Experts of a small language model.
Size: 8 layers, width 512, 118M parameters.
Experts: 12 experts in each of 7 layers, 464 clamped SwiGLU neurons an expert.
Below are experts of layer 4 (counted from 0) of a mixture-of-experts language model. Rows are named router (the router's row for the expert) and show model dimensions 256-511. Each number is 200 + 20 x the weight over its row's rms, rounded and kept within 0 to 999.
After each expert's rows: "mostly gets" lists some tokens that are sent to it at least half of the time. This comes from a sample of Wikipedia text that the model never trained on.

# expert 10
router,186,204,165,226,217,181,226,164,189,198,209,204,230,217,214,231,196,209,204,208,221,204,211,239,205,186,228,210,190,185,208,212,197,193,209,221,236,186,205,182,172,200,196,175,205,210,191,189,232,205,185,233,196,199,221,240,196,191,186,188,203,217,216,191,214,201,221,226,213,256,201,203,182,203,204,213,168,187,232,218,176,188,218,228,184,181,201,162,174,215,187,207,158,221,218,161,189,214,212,200,223,232,209,217,180,236,245,222,190,192,208,185,196,213,172,194,172,198,192,185,211,173,186,181,177,186,182,209,230,169,220,211,253,203,209,178,189,192,190,158,218,229,229,187,180,177,231,170,200,180,206,199,177,194,199,183,177,226,207,218,205,174,253,219,223,217,198,208,188,191,169,204,187,175,178,166,190,191,188,208,173,183,206,192,209,207,213,219,222,194,219,188,226,191,214,185,168,173,174,179,211,224,208,187,226,189,207,164,194,188,197,187,187,188,200,206,186,166,190,197,189,206,212,186,187,199,190,206,187,234,230,185,188,212,210,202,187,199,196,171,179,236,211,229,240,199,207,181,207,160,227,185,216,210,189,215
mostly gets: "\",", " ==\n\n", "===\n\n", "|---|---|---|---|\n", "====\n\n", ".\"\n\n"

# expert 5
router,204,186,172,160,192,181,212,175,236,195,205,178,185,217,220,158,223,210,247,192,211,181,183,208,177,201,239,202,167,205,224,174,195,189,234,173,200,176,187,183,185,190,194,189,216,203,240,194,226,201,181,170,199,173,188,191,239,168,197,194,204,197,201,157,213,213,202,181,149,205,210,178,218,225,196,180,204,217,188,197,157,177,205,214,168,221,175,185,218,219,233,202,212,232,211,183,170,180,238,210,207,199,197,196,202,184,211,176,184,202,191,197,189,194,141,195,208,204,212,219,161,189,178,183,205,174,205,184,226,173,199,213,191,210,223,168,226,190,205,201,196,142,185,194,205,194,182,218,188,181,212,184,209,185,199,193,172,250,195,185,206,204,212,199,183,233,216,185,203,208,196,160,193,186,163,190,214,205,222,187,197,207,209,193,173,181,246,225,192,198,213,225,205,210,197,165,241,210,184,177,224,206,213,188,186,195,178,199,207,216,215,215,180,203,184,231,226,189,235,165,195,212,199,224,166,226,208,196,215,181,228,208,248,212,169,210,216,217,205,191,170,193,174,218,190,168,195,239,221,213,184,206,206,161,226,201
mostly gets: " ·", " She", " Smith", " Hart", " Lin", " Clark"

# expert 8
router,186,168,210,193,176,214,148,260,246,188,234,180,206,206,224,200,195,233,221,188,172,237,172,213,234,206,188,197,223,234,184,192,173,217,188,225,182,217,208,193,222,208,214,196,212,201,192,176,211,159,198,178,208,265,196,225,201,198,178,210,183,161,204,165,219,202,220,195,176,200,164,197,180,185,199,162,197,151,151,218,246,181,201,228,232,186,197,241,193,215,188,212,206,209,219,178,173,189,206,217,226,208,244,191,214,209,208,210,217,175,197,196,171,208,209,165,179,191,190,211,207,172,201,163,174,237,177,211,168,206,210,178,214,203,212,186,228,200,223,207,204,184,200,195,187,188,213,190,197,197,241,179,218,180,235,205,212,231,208,174,234,172,207,186,246,180,186,187,200,175,209,219,172,217,186,192,203,205,182,228,189,206,209,197,201,203,214,221,182,209,226,212,196,198,184,179,192,182,177,229,207,188,200,224,202,209,206,199,196,251,215,211,203,227,197,187,192,176,211,216,195,145,160,242,208,175,200,188,219,212,205,182,194,218,208,180,225,196,211,207,217,214,207,241,180,193,231,198,168,201,213,200,168,233,214,221
mostly gets: "′", "°", " −", " $", " .", " +"

# expert 7
router,215,236,202,178,202,220,199,196,164,218,190,216,201,191,187,212,208,187,185,205,222,170,161,186,184,168,201,200,218,197,168,182,194,169,217,201,177,176,187,222,213,218,218,182,178,194,210,215,215,200,197,234,161,209,201,217,200,223,197,204,195,203,229,228,210,205,178,206,258,208,200,198,215,194,197,207,214,226,206,223,189,199,178,188,192,178,161,215,198,186,190,216,180,157,211,193,214,208,182,218,192,165,194,225,172,216,191,209,191,206,177,202,171,199,205,195,202,193,181,197,176,188,246,207,225,208,197,227,184,209,212,212,205,203,198,221,196,148,183,198,197,197,228,199,213,198,191,229,187,208,192,183,185,216,194,205,220,161,203,197,188,212,199,200,223,184,223,213,165,213,210,167,209,189,250,179,219,188,200,191,229,172,178,202,169,202,168,216,237,191,215,166,208,188,199,225,183,227,242,236,184,182,197,174,173,182,154,177,221,225,146,188,234,213,195,177,193,184,175,242,185,199,203,164,204,220,191,218,184,214,197,195,170,195,219,195,209,164,193,218,192,198,201,185,158,223,172,210,181,204,231,185,213,218,212,196
mostly gets: " name", " University", " president", " games", " Minister", " football"

# expert 2
router,191,185,237,206,219,188,209,180,181,214,169,176,203,193,187,190,159,193,169,225,196,229,195,204,220,203,158,199,197,192,187,194,214,206,189,225,240,257,211,196,193,197,175,190,199,205,210,203,164,212,198,178,221,199,193,191,178,174,181,187,190,233,216,218,182,188,226,209,226,211,238,216,163,167,230,232,194,219,198,148,208,243,225,187,180,191,217,217,175,177,200,193,252,197,188,207,229,203,169,175,190,159,190,188,192,213,187,190,193,181,207,205,200,201,226,194,207,192,215,211,216,244,178,233,211,192,186,173,203,214,167,175,205,183,192,226,190,214,185,205,176,217,194,200,178,253,179,208,187,184,205,214,212,222,188,201,200,156,188,218,203,184,174,200,208,170,209,231,215,204,212,205,237,216,204,220,175,223,197,171,194,179,188,229,225,195,147,202,194,183,201,199,192,232,211,166,197,217,183,210,172,215,168,202,220,189,236,205,206,185,213,219,200,220,222,181,219,208,172,198,216,198,211,198,211,201,214,152,201,195,163,231,176,154,180,175,202,229,210,216,198,192,173,179,237,193,208,160,197,213,195,205,188,178,205,200
mostly gets: " his", " the", " its", " this", " their", " her"

# expert 11
router,247,186,199,178,199,205,165,222,179,208,191,208,208,205,215,198,213,207,215,176,219,170,203,218,210,190,234,157,211,242,208,244,210,237,212,204,175,172,195,140,215,186,215,216,211,165,191,182,186,171,205,184,200,176,208,193,210,224,210,208,217,185,192,193,207,195,228,171,197,180,165,197,237,219,204,171,212,173,183,191,197,200,181,191,235,200,219,232,213,202,202,194,205,228,238,201,205,188,202,212,216,236,213,187,205,165,199,197,191,221,224,211,222,197,183,230,213,193,185,174,171,191,216,243,191,227,189,212,193,223,229,196,189,204,220,184,183,196,211,202,209,185,199,216,244,191,212,218,238,192,219,196,203,183,204,168,208,211,204,176,191,212,224,205,231,217,204,179,242,201,199,209,214,212,237,214,218,176,213,233,216,220,197,171,176,202,193,216,218,184,232,188,205,212,153,206,189,198,201,163,195,181,223,233,192,239,198,199,231,190,221,213,232,161,222,193,189,214,208,184,179,187,169,260,188,174,215,197,186,214,195,227,201,185,229,197,215,211,190,193,198,226,223,203,178,210,183,200,223,187,219,201,210,196,140,192
mostly gets: "_{", "ost", "SA", " lb", "ST", "LA"

# expert 0
router,176,232,214,203,204,251,210,172,199,207,182,213,164,214,180,190,198,201,199,174,161,238,229,176,198,168,185,198,179,186,224,155,239,169,212,193,197,198,203,191,216,222,202,232,193,180,177,208,199,206,221,161,209,154,245,205,168,172,191,198,229,205,189,212,187,206,163,192,198,156,193,187,157,208,205,224,203,211,201,217,181,182,202,170,214,217,249,185,202,224,192,191,182,193,186,225,182,214,224,205,201,217,179,186,195,194,174,194,194,182,188,196,230,186,175,187,206,186,189,186,202,233,191,219,187,176,183,186,185,231,235,220,194,186,230,255,194,233,211,212,206,181,147,212,220,220,188,190,158,194,185,227,171,203,183,215,201,211,165,237,181,220,190,191,188,188,199,214,193,191,219,222,197,193,181,208,175,226,233,201,206,201,171,230,232,184,223,204,184,214,183,211,167,200,220,188,223,216,201,196,225,172,197,181,230,161,184,186,188,242,146,194,189,197,237,192,225,198,211,184,223,209,166,186,175,180,190,204,214,192,233,190,204,198,219,195,168,173,209,215,214,186,237,187,224,219,187,201,201,226,196,186,191,199,197,188
mostly gets: " and", " for", " or", " until", " including", " but"

# expert 3
router,185,201,192,218,213,193,227,210,167,211,213,213,223,213,200,246,205,197,203,164,202,224,213,183,208,216,221,224,225,166,190,220,207,187,206,197,233,213,191,222,193,183,213,195,188,202,192,201,226,200,194,229,215,196,211,232,222,211,208,168,216,202,206,187,237,235,219,205,198,222,190,197,248,193,199,202,199,172,205,217,177,172,223,226,205,183,191,163,178,201,191,206,166,208,193,134,199,182,213,207,220,204,207,232,205,217,188,234,199,198,196,220,217,168,205,172,216,205,214,211,229,177,180,181,191,188,175,220,191,185,190,236,221,203,212,181,195,198,204,179,207,231,216,202,163,213,227,177,192,218,189,184,179,189,200,175,181,245,212,212,212,209,213,225,215,216,195,212,199,182,187,199,199,208,153,161,230,209,194,228,170,191,233,199,199,228,222,207,218,212,185,205,216,190,161,203,193,205,179,170,192,198,198,201,221,222,186,210,219,151,237,201,163,194,192,231,169,211,205,213,198,189,186,168,196,210,197,172,184,196,227,165,185,210,205,219,171,180,144,191,186,199,182,189,213,175,172,222,224,177,222,193,217,255,190,201
mostly gets: " it", " he", ".\"", " you", " we", " ISBN"

# expert 6
router,200,199,187,229,179,211,221,229,174,220,228,247,191,195,188,209,233,200,205,198,212,158,228,180,192,210,178,198,218,174,237,215,176,221,215,166,213,201,221,215,178,182,210,226,210,208,186,212,183,196,209,195,185,181,205,220,168,216,227,192,192,179,186,195,246,225,205,186,177,181,189,205,236,209,198,209,214,193,216,237,207,221,204,215,175,203,171,207,237,181,194,198,193,204,185,221,219,188,198,188,172,202,202,216,220,177,235,191,178,223,218,184,210,176,197,212,205,237,197,194,202,194,176,173,180,186,216,204,197,172,190,193,182,200,206,204,166,183,179,204,179,199,187,208,225,161,200,217,198,230,186,200,225,228,200,226,190,197,201,157,160,234,181,231,159,206,167,211,217,213,198,190,180,193,197,220,177,170,186,221,211,208,210,209,172,185,221,178,212,206,212,218,201,213,218,225,198,211,162,201,227,198,184,195,188,236,174,207,177,231,226,190,181,185,183,241,181,248,204,204,185,229,237,190,222,222,174,217,197,190,206,176,173,224,192,232,230,212,204,167,209,191,197,184,190,192,202,205,148,211,181,196,201,201,168,209
mostly gets: " You", "-n", " Night", " Love", "-to", " Your"

# expert 4
router,207,216,190,227,209,205,229,192,172,227,175,182,209,204,180,205,203,169,190,212,238,189,225,183,151,201,206,205,188,144,211,193,198,192,202,166,195,165,212,206,195,219,178,185,188,191,191,201,235,213,203,206,216,177,197,204,225,185,188,193,202,208,176,209,208,205,203,210,226,152,192,188,179,214,210,232,233,210,193,202,176,193,182,197,166,182,178,191,215,198,206,208,174,218,187,176,179,190,211,188,256,197,203,259,176,196,221,228,209,226,212,233,211,236,194,181,217,206,210,210,211,239,204,181,218,160,195,207,209,186,228,180,226,203,210,189,219,223,196,190,219,222,218,202,211,206,195,202,204,190,183,201,200,195,179,205,176,229,221,169,216,214,212,205,177,230,227,206,165,219,185,198,210,154,192,165,221,242,198,219,182,182,185,187,195,189,206,231,210,185,220,234,183,194,210,168,195,190,228,196,219,185,205,179,222,179,208,182,206,158,201,227,183,215,208,228,182,186,221,202,183,237,207,184,163,221,202,196,226,195,230,202,184,212,207,190,221,178,213,192,198,206,203,209,202,170,180,191,195,160,213,211,204,212,211,185
mostly gets: " National", " New", " Church", "Scientific", " Socorro", " Federal"

# expert 9
router,199,169,189,197,209,200,182,186,208,180,192,224,192,179,207,199,184,171,174,202,158,249,174,193,219,181,192,211,173,226,188,217,184,202,182,201,199,225,185,237,218,209,204,212,214,197,217,177,193,189,212,199,186,245,201,223,224,178,189,218,198,204,183,185,192,191,204,200,172,200,169,222,185,230,214,204,164,213,212,214,234,196,211,182,221,211,219,193,158,199,196,196,214,153,224,209,242,242,175,226,221,174,184,192,184,189,206,201,240,194,202,198,224,239,214,187,184,176,208,202,204,173,194,200,223,208,226,155,206,214,220,198,205,216,179,202,209,215,200,219,190,219,173,200,183,175,215,172,201,206,185,217,204,203,205,209,208,159,253,235,215,172,192,172,187,218,225,236,204,173,196,218,178,216,197,188,178,191,174,178,222,204,197,196,212,203,213,160,189,187,180,198,220,206,176,233,191,189,207,201,180,195,222,209,201,228,218,222,208,185,208,202,202,161,230,199,227,199,172,208,223,162,202,182,242,169,185,229,177,153,184,212,190,196,173,199,169,221,200,216,189,172,236,229,215,190,205,221,212,200,155,197,210,213,225,198
mostly gets: "=", " with", " by", " under", " up", " into"

# expert 1
router,179,199,227,234,211,187,207,192,221,197,207,208,217,183,195,237,204,221,181,212,193,194,184,201,214,217,200,181,203,218,220,205,210,195,216,206,210,194,216,200,189,217,211,159,211,188,193,246,205,225,148,210,196,231,198,160,202,190,198,218,207,216,186,204,179,196,186,219,216,206,231,193,214,179,212,173,208,211,216,223,195,233,146,200,230,249,187,147,192,207,200,214,227,197,167,204,180,186,154,184,182,196,195,204,189,210,195,170,189,212,181,194,174,178,236,196,174,237,191,174,236,183,192,189,195,181,214,200,196,181,202,200,166,187,201,218,232,216,190,212,163,225,230,194,202,218,207,184,203,213,194,198,214,206,192,178,199,191,216,184,170,197,163,243,190,215,184,187,208,153,205,209,216,202,224,207,189,190,167,171,217,203,203,188,178,193,237,188,166,188,175,220,186,218,220,220,169,182,244,200,191,237,199,210,185,188,211,174,171,188,252,142,208,204,163,222,231,180,224,228,189,210,234,162,200,208,186,178,220,215,182,180,179,196,225,209,181,184,204,177,221,206,195,177,190,195,209,194,211,190,209,163,183,198,191,181
mostly gets: " work", " un", " They", " pre", " debut", " order"